From a checkpoint of a small mixture-of-experts model trained on Wikipedia: width 384, 104M parameters.
Below are experts of layer 5 (counted from 0) of a mixture-of-experts language model. Rows are named router (the router's row for the expert), down (a neuron's output weights, with its number) and show model dimensions 128-255. Each number is 500 + 25 x the weight over its row's rms, rounded and kept within 0 to 999. Numbers have three digits each.
After each expert's rows: a language model's description of what the expert responds to. This comes from a sample of Wikipedia text that the model never trained on.

# expert 42
router:491486539528456471523515538494481515464531527501547470544454480512508513540465510529473471500467465468478478493472484535521552441507522501529469564485470503511458486543515480488507538488441497454444498514476471473538451477510472443545463488545480507484471512515496534489499493538510512526474463501509517504520519496498500490505521490525496484530458491491486533489546477507529501539465
down0:474451467501509488501525498515498565500489476502498507506463499539490525467533528462461563516524514495530477497546466485473468495548518497508493527487498488521539486515479493508547492519468473506451468536467516480495483514526523469501503489505484474498497498485493481492544450497468506494496464471484495461518533470463491500452460483493491509487480490481517508495512530483459539492495
Word starts in science text. Opening pieces of words, often capital letters or ex-/con-/ac-, in species, gene and geography articles, like Ex(cluding), Genus, habit(at).

# expert 55
router:521513443520480440470482493503485439500489550501475545518504486515510472477493486493475461460526508529512508493464494462462511535494470472505504469488520524489537508492490466512493517501497497529502517501461477498497543566468478479492512515515493481515462517517501537530484492542472511506537575514502499498496470487500498475506506509549512517491515496485485503481481504500530486495484
down0:484527498487542495498481495446514483474458479470518513531469489534449508482500470519536493485489514489490493512514501550535533525496508508488482488473516532485536508505528495498480509553576525483475520468475494484502468527493550493504519474513451493509493494518504535509521490502471492485477511485483449515543450514511469518448487457478506502467459516513514486475534453491467471495475
Coordinate and percentage numbers. Two-digit numbers in minute and second fields of coordinates, percentages, and vote or score totals, such as 33′40″.

# expert 32
router:520509490515477481479489479527523469514468518517496517492510480486501456514491519459515491475491528515450522475533477497461498536511481534467474520480507493498518499524479472466499496483464497494500497460474511554511509547479529498529532507451480530513523483467504513479510488471480503486476505503482513502498465513518488534480547478489463452506516469474515499502496501501468496453484
down0:525508491495500589494488511472434484510526546484501530518507495507477504537496524553520466484495481511492480492509518472475480519568542512482505523537495461427483541514493485455510488529538426486488536477501474480514522475501525513509529495513496515493437477502467473542490484466487476538519473490550538500542474470530526501519500483489521509514492505439514525457495539501525515483508
Team and league names. Competition and unit words in sports infoboxes and lists, such as Cup, Division, League, Team, Squadron, often after colons or pipes.

# expert 29
router:528467534496477490502457511476516537503483484529560444489444516521458511479523522510522486524534485491468506499529501481539536479547468481468478562514505501512455483498507504464490517507468516465494507506485500500484539503495529511483471536456532492474473538567520560525519491477517492522504483488474472462503515464491545482497496530500495477501529500503508496564479490493482496534532
down0:501499516525521454488516507536550507496508482458485522470481471520497512458555509461476486545491534477491511505484502498469447492515482484524493480506428466474482543494465487512526494523518530471493485514441462469494492510493435488499483486470564507534493486500497460483519473474438513502517533496521461492461486531529522488497515505491500503480471491530507490494457495507491506489478
Social and civic word stems. Word beginnings in government, economy and society prose, such as dec, acc, social, political, population, corpor(ation), housing.

# expert 27
router:469542524495475473518489520524492475487451532526501488505460519496539506529495515501486479461437544490504515518473509530461463527479487467503539461501519525469469512510524502465546513454480506548540466492463557498472480483501472552513535534530473494499518507531492523491504512499492526528532493467444497521531504455528461495479516540511511485519499495493541526495496465485500477512487
down0:485485468449529536468477515477490514484479527483512471490507530500487514542506468530512491537514508504490471511487508503537495497491555509454512502497506523512528492487512497503478498461490513509454546503487501518578472476480488467518540497488512535500493513497451525509502486530516501509513500529499525517528496491513468507507482456545509504494513484538506548475473526451507497475527
Initial capital letters. Single capital letters or short pieces starting non-English names and codes, often Asian or Arabic, such as Th(iri), R(ani), FRA, IRI.

# expert 24
router:526517466478516473485511530536522471450476458444469500510493512497474485451523460499499519502514494502496491482469515481490496509475474527491483484550474548507491456493527493527492476480481492509503517502471478495492520546453488514486515524444478508489524473529509523503525529470509529490526522494471500507492492519526510481541476502528494459488502490490516477502487518478536493502460
down0:545541521532530551520498495510518500445519489515472497515535477509494516559492449461475526480506478501461543534464510505504531544467507459520489515460503476498489511467474465514450484531516552496494501469506489483473502481523507503560520507520476479486491519508500521517519544456520490476525500494467505523490496522483458479525511487496507502483502491491501513481512493489517500472457
Numbers and units. Digit chunks, percent signs, currency, million and unit brackets inside statistics and tables, such as "km (", "$", "15,852".

# expert 52
router:505518503508508533512534510481516538484501458500500520460491495516479487506489467479526524517477509495498493511504441469495539487542521524471495458484499493494488498517473503535493503561516515499479430467511480491478479481496508507474516507492494523473491486463520468517487493532547535509474469505555494472515499502512492490453498512488508535476491501508499511510491488489470539508505
down0:519540490513500440494537498489513515467475419512552540471483498531502477488485501467515502472460509499515516527504522511517500523483494499530504506496496490531488485477494478505438543479494489462492527515498438541489481463528417542478494514547523520511514461479517453491502516479475564538462523525495457457485525507501453462525534465460498502475530534490489496526481510498518505462487
Prepositions of place and time. Prepositions and following articles for location, route or date, such as dates from, between, around, via, during the late.

# expert 51
router:500485509528513469511536528493523475477475549531516522491438529460538520491488491459461504503453461507476510513443485514495489461469490513529472538487486480545458511470526515477522491486459495494498501543481513551499505502465477494493471521552507467512470471540506525439470505515494508461459490522433481472544509495511518485494532504456512493520511495483505497502523477496511474536490
down0:532501490523513539485494460529477515535486492469504515522504496511515525508468516518535511502498488494461544464520464451505482526576526475459500482522540457498485546514522520509518521498527485530532467493524476471524514496467561493505511508501521469484469495520455456497499511501512479504475480487535457505451507538525484573485513515542464478520497476503559510499506514523486491532536
Non-Latin byte pieces. Raw byte pieces of Chinese, Japanese, Thai and accented characters, plus capital first letters of foreign words, in titles and tables.

# expert 22
router:522501541483488497525453510525510489464464491510451462493470513529477463519515532510478496442508510500468537500496507498503529500516488512472546466458492501475486516499510506462508517482506512525504482501479550488485486508509561495483490532500481478502472506522506509472500533509498491510501539493529457503500472484491508495525522459474482522541520500503464511532497500522487482527536
down0:518481499521463549458564523492497516494450456487484503588453494509509510491498479501491533464542460482511489487469461528501502498548527517472508521545497505482508512480524522489521476530466471501519543475536474477497468518498500499494521487512464492515456532514535475481508492499486510502505491510503488483499490548511563523471476529509500501473501497488480499499529460510499491537505
Name fragments. First pieces of personal names, usually surnames after a first name in lists and tables, such as Sal(tar), Brad(ley), Dar(shan).

# expert 16
router:509524465520469479496511513507553543521521514484495461500497497504510532510518528473483493452489485504486479543482451509459508551477509515529534518520532531489517503508468507461448525516468495526522487464465493506482534534494501517517517480511481467480484464482498515492511509508469491529523515548514500504487527506526461507544490507510540509521503498478500525467513469523519472489470
down0:528481525472458543474499545447483515555512488490522509511546510486490533489486477494505498476536495533524511461536495478524483519435450493497516461450518532523490529473516519485510500523487470497502493500535505529491504545515469484504549502560525515520523501506474489492516499464467485511523492455528487540490508499508493536533531454508519508501479489567517524482515497503515495523485
Years and table numbers. Year digits and numeric pieces in date ranges and tables, especially after en dashes, plus table pipes and position codes: 1995–96, 19|36, FW.

# expert 57
router:552526529526537499465485512489530484472498493540442512500491544511480470513510537486478502490512480512485475517521543544543544472444531515510514500483513455508544515506491482524485479517461494493539489502503530474509469525508574493535461524463514502542486470484486546529495480490473489429493523492527508526477515461532512518523484498513526471450517502505505438499487465490496508472458
down0:489508525495498491532490498494505493517549478497445506562491564508485451495517501545458452512487519522513510523488496505550481459510488490497465504472504488493508473476515476456466565507515534498500507500457533528482501495534519508469470459486497510506486479485473530500510486543503519490474483505518541514485479483553489484527525470501470489527469467527493494498467489504484484531455
German-style name pieces. Middle and end pieces of German and Central European names and words, such as He-in-rich, Freib-urg, Yekater-in-burg, and letters with umlauts.

# expert 2
router:505526523501512504534509477504528510516493480529491509525471461478500448482516492474480505481466536512511537490477497511500498501489505454426532534458508501547442512518530523484530517457523506524503452488462488524448499530500521522536526509530486471506463527497505496460489533491482528505465530479495478461531474445530441485521529466455475511509532498505482459476511487474493504497525
down0:512484453517517500504473459478525480489516527484498518497511459488517531507497520527464467508518490448479495524454493491481488464458568503515495524522499493507516490526487500530515498535465496460515533484483522509488440536523492498502492523531534483490500519478465463512538513470512502519461462472482508539524482491516547504440497522483483486479477466492510515521537476530490503491517
Table cell separators. Pipe separators, colons and semicolons after names or places in sports tables and lists, e.g. | Larne |, Racing: 44; Gohpur;.

# expert 7
router:492498517535509497445520500519502482530483508507499526486489504495473484535488538480529505495493503535497509493475522490503459528463499455507463477476483553506543485511477481548506496501498493506537540509528517515489541525515536473524533475470499500480521493500483482474512538480483459547530485515514532500526525520517499515517505488432477454549472471502519539485494515498480516473512
down0:495527461512508492484543519522490479498485487481514476545501539477532496511480444494477522502511523520489475509512462518493543501482490477537510536538524493542528495479502499471521488495500494475487507501500493468541534513476505555470505516459507500537503534481515463478505503510473498500508539502529533468484489519519460520456515484478522453452561504480494473480487510506526485512518
Institution and award names. Words inside names of universities, awards, festivals and societies, plus the words leading into them: University, Award, at, Academy.

# expert 60
router:477495511511536509477537483477467455484474497504503499492492533519507485539488506487501532492494521508507501512541533488491485534493533528502528472482505516478493492529500476513532478528528486530511510466508527497447473495477525525508498521490547540490490492521481497460459541518468500435496535493479528537528544527512473518515480464491523520503519551495492488491515504494496493483464
down0:503485529485495604502497482475474456528476523481518512507493547470498508539480458451498506519522512502519508521503495526463537514504465499530501513538503490503505518595492506506531528507499467532544521501501511515507516524522475498451486467484502486497512518474497499478502509531497479560491509505517466515479448478502478517505516481488542501483522494509498494468498506473457517515486
Surname endings. Final pieces of personal surnames and common names, like Dissanay-ake, Hick-man, Ass-ad, and names such as Smith, James, Henry.

# expert 46
router:541469492478466500536535521476488511557503431512489482508530503479481521512524492526472478494530513468517485447503502471544489524494513493529495482466504452536527508474516497514454498546514480481505519480512499492514468512462468516466526473538495490489534464526476488486502448469539512542522531516474459496529539526494471518486475511512499532521468453527537508506519493498527517496488
down0:496519513454547499520484507495518508452531474479498502466509535512510516485495521492476524472484487476536509501498508505517515538525483482497500540495479483480524539526478475488540462527500480512493492517471512460508511512522504467548503554494478507551517517499491478536506494459487476476482484530480498468504480536484540486505491531503455493505505515490478538541483464537500511499529
Clause-ending commas. Commas closing an introductory phrase or clause, such as In October 2015, after their first night, in my opinion, plus where, since.

# expert 19
router:526512517565510452526481482450521510497524517509503470501506490475538510478513513457501480475483534508439522499510493525499522521484449511485501527539544471495519507526492518510501492489475496518503527519458496516497500520478467525502532506493505527504447507512515489501479476465483520499534505510520453516516498507542498516502560481478479497539490471468479494481513500504478511460504
down0:491498492550495518479503464479457559511435490502527533494479492504478480486518495525529518456516518501467500528499481524511440481516529512524502492506440523530492514524478491468509468459494542508498507514506473467494516517508548501523483465484459485517539486471456509526467489481515510528512515545488486449515523472480526522449513484516495486545544466525495518506481521516507507502518
Labels before colons. Colons after team names in match goal lists and after infobox fields, plus capitalized name starts like Royal, FC, Act.

# expert 8
router:444522455525494489530565525481487511505513456514518557547501521468544518493482478480491471516473525474515524504479536534463523522486484485541529509531490512486470493535514520502478489518502506503507527508484464527532489494482488489491509485489531495509485478479515524489453495486503519500505541502481538503476488484490540470497487501501496473488509521481519461496504519467542468470435
down0:529501507531497495499477504491536562481522511546488493465518480508494522493534527489491469519506515474517534521494473531464474497475497457500497515501504534498494479465506443483469532511522506477542545506478425513504469509473521469520529531477561492505495498507513497547501448551496504495506550496482467486488505510510463503558516510538510524486494488526528475451466497507486540451488
Foreign name syllables. Word-piece syllables inside non-English names and romanized words, often Asian or Slavic, such as Sh-ang-rao, Al-ak-al, Bhar-atiya, Zh, Q.

# expert 23
router:537557543464512508513522496492526526507490514473459532458503480468517482504533467554459557480496514499467478521513519494487531536510482501554531454512475534494489478495487485517472470507496547496526481533530513484494529506501529523520536484497484471500492521510503454483457505463491481517526537476510478493518521487522481494533494495507509517516483501490542532521479502482467505469515
down0:497493487521519440512500493522493526503478508460512496541477449534483521480515542429518514488492490494526535481476523525456459495424526496521479504503478490536537468551523469519522493552470474516499506523450501527475542481546493502476496473486526504511481459462476501491527523535503472517497502473480466495479529516496498511489529491494498501534500484484514455473499455503507554521504
Commas after names. Commas and linking of/in right after a proper name, especially place or person names in lists, such as "Casablanca, Morocco".

# expert 39
router:497471515509497472530489473530506441481474516523449521534497496447494501493536506463509481474507535488478511493496508520480465515454468506452487542465475502525505512495524513498537532473472525514448469512492500513493505493510507501503494508490484455537486491471507495470501546465458526511524523473506516532505488513558521495548523443486499492504526461506463514508511498516495463506514
down0:543482535536508481546500512510485530501499509480521453533474510473499516534553472478528530448531510499500519490473451518431492543498489524509481580497509475471469456514536469505514485516509510520530498507478542498504505491509453514556517529506484532436505468515499456544504497520498448528482491503492457500484471500472495507506495523509545536484517519488518514486490510517584467480520
List-line name starts. First names and leading dashes or bars at the start of list lines and table rows, such as Sam, Tom, Michael, Preceded.

# expert 11
router:492492457495516516471520471504528450543524479545519534519532485502497523456524466480490493564502549517515456505483523532454454490509504455456510494524502463486516523495521505466494462525505492486486494516522510487496514490509475508489531534508537548486527532472509534515556443544512538470488470527532511498474518524508500480487487533477482510500448491474477462510500446508509488542475
down0:534508568481475534535505534486489508466503492528469533487556469514461519449486490485506482490509543442498463538492495537488505478523536485488525483468480502484485522480499511462500475468482519461461533520472522508546490491476488520536504491476508512499568500510450449477504489507475487490499492538481488468510530543507523542544506503522502485465515514541494488501502479460527497515472
Verb and action stems. Short English word stems that are or can be verbs, often before -ing/-ed suffixes, such as rock, attack, lay, command, train.

# expert 59
router:496526449484501466537527465450527525524517479539499500535468515452504465516454459491513473482534489516541498539473521500499508484503513466489543480487492505515522465509509525492513503469488540498471544489515512506504488491514497479512489491524533496490522475519532512485498499523526486513520495490497479537512477509485540504549539463493524508475513524476527483501506520495496465474503
down0:508507458516507521506526504495515487500474524472512489502483490487477503506526545468485527483504500410491519474508480485469498496502516510484520531465501466433482528491554528541501498497526519480530501478477534487481520516484451525520481444511509526504510491510504543481506518503511530484513474535512498516501523469506479469498473562478500514516541508429518535520473500533488475475516
Name-initial letter pieces. Short opening letters or syllables of proper names and words after a capital, such as Am(trak), M(ansfield), F(aso), K(oms)omolets.

# expert 15
router:494533538447504500509444464511508480483483485526449449539468538512510464543509516546499522495526475513482528518519511521473540503516522503452528453456515511482490486496540459514455478488511512508555471505503525454494507526483539523515494503519500491494496523508499467453481531514443503502484511481489495519486493496487478481511488488521518513466535539553479521496494532535509512501540
down0:493527538505481472530502497479479451516496489486514490527514497489488513485522527472530496496478503461497464520552498539522499514463504524495467492515519411491469492484480482507509512483470450460476491498516531527509467535474499532469482501508499451460490500490476528533497477470470493505514512497533537507483502516520481545485482515522450488503531442491494497580510501509472518515507
Surname endings. Given names and the closing pieces of surnames in lists and tables, plus the bracket or bar that follows, such as Tomjanov, Dickens, Santiago.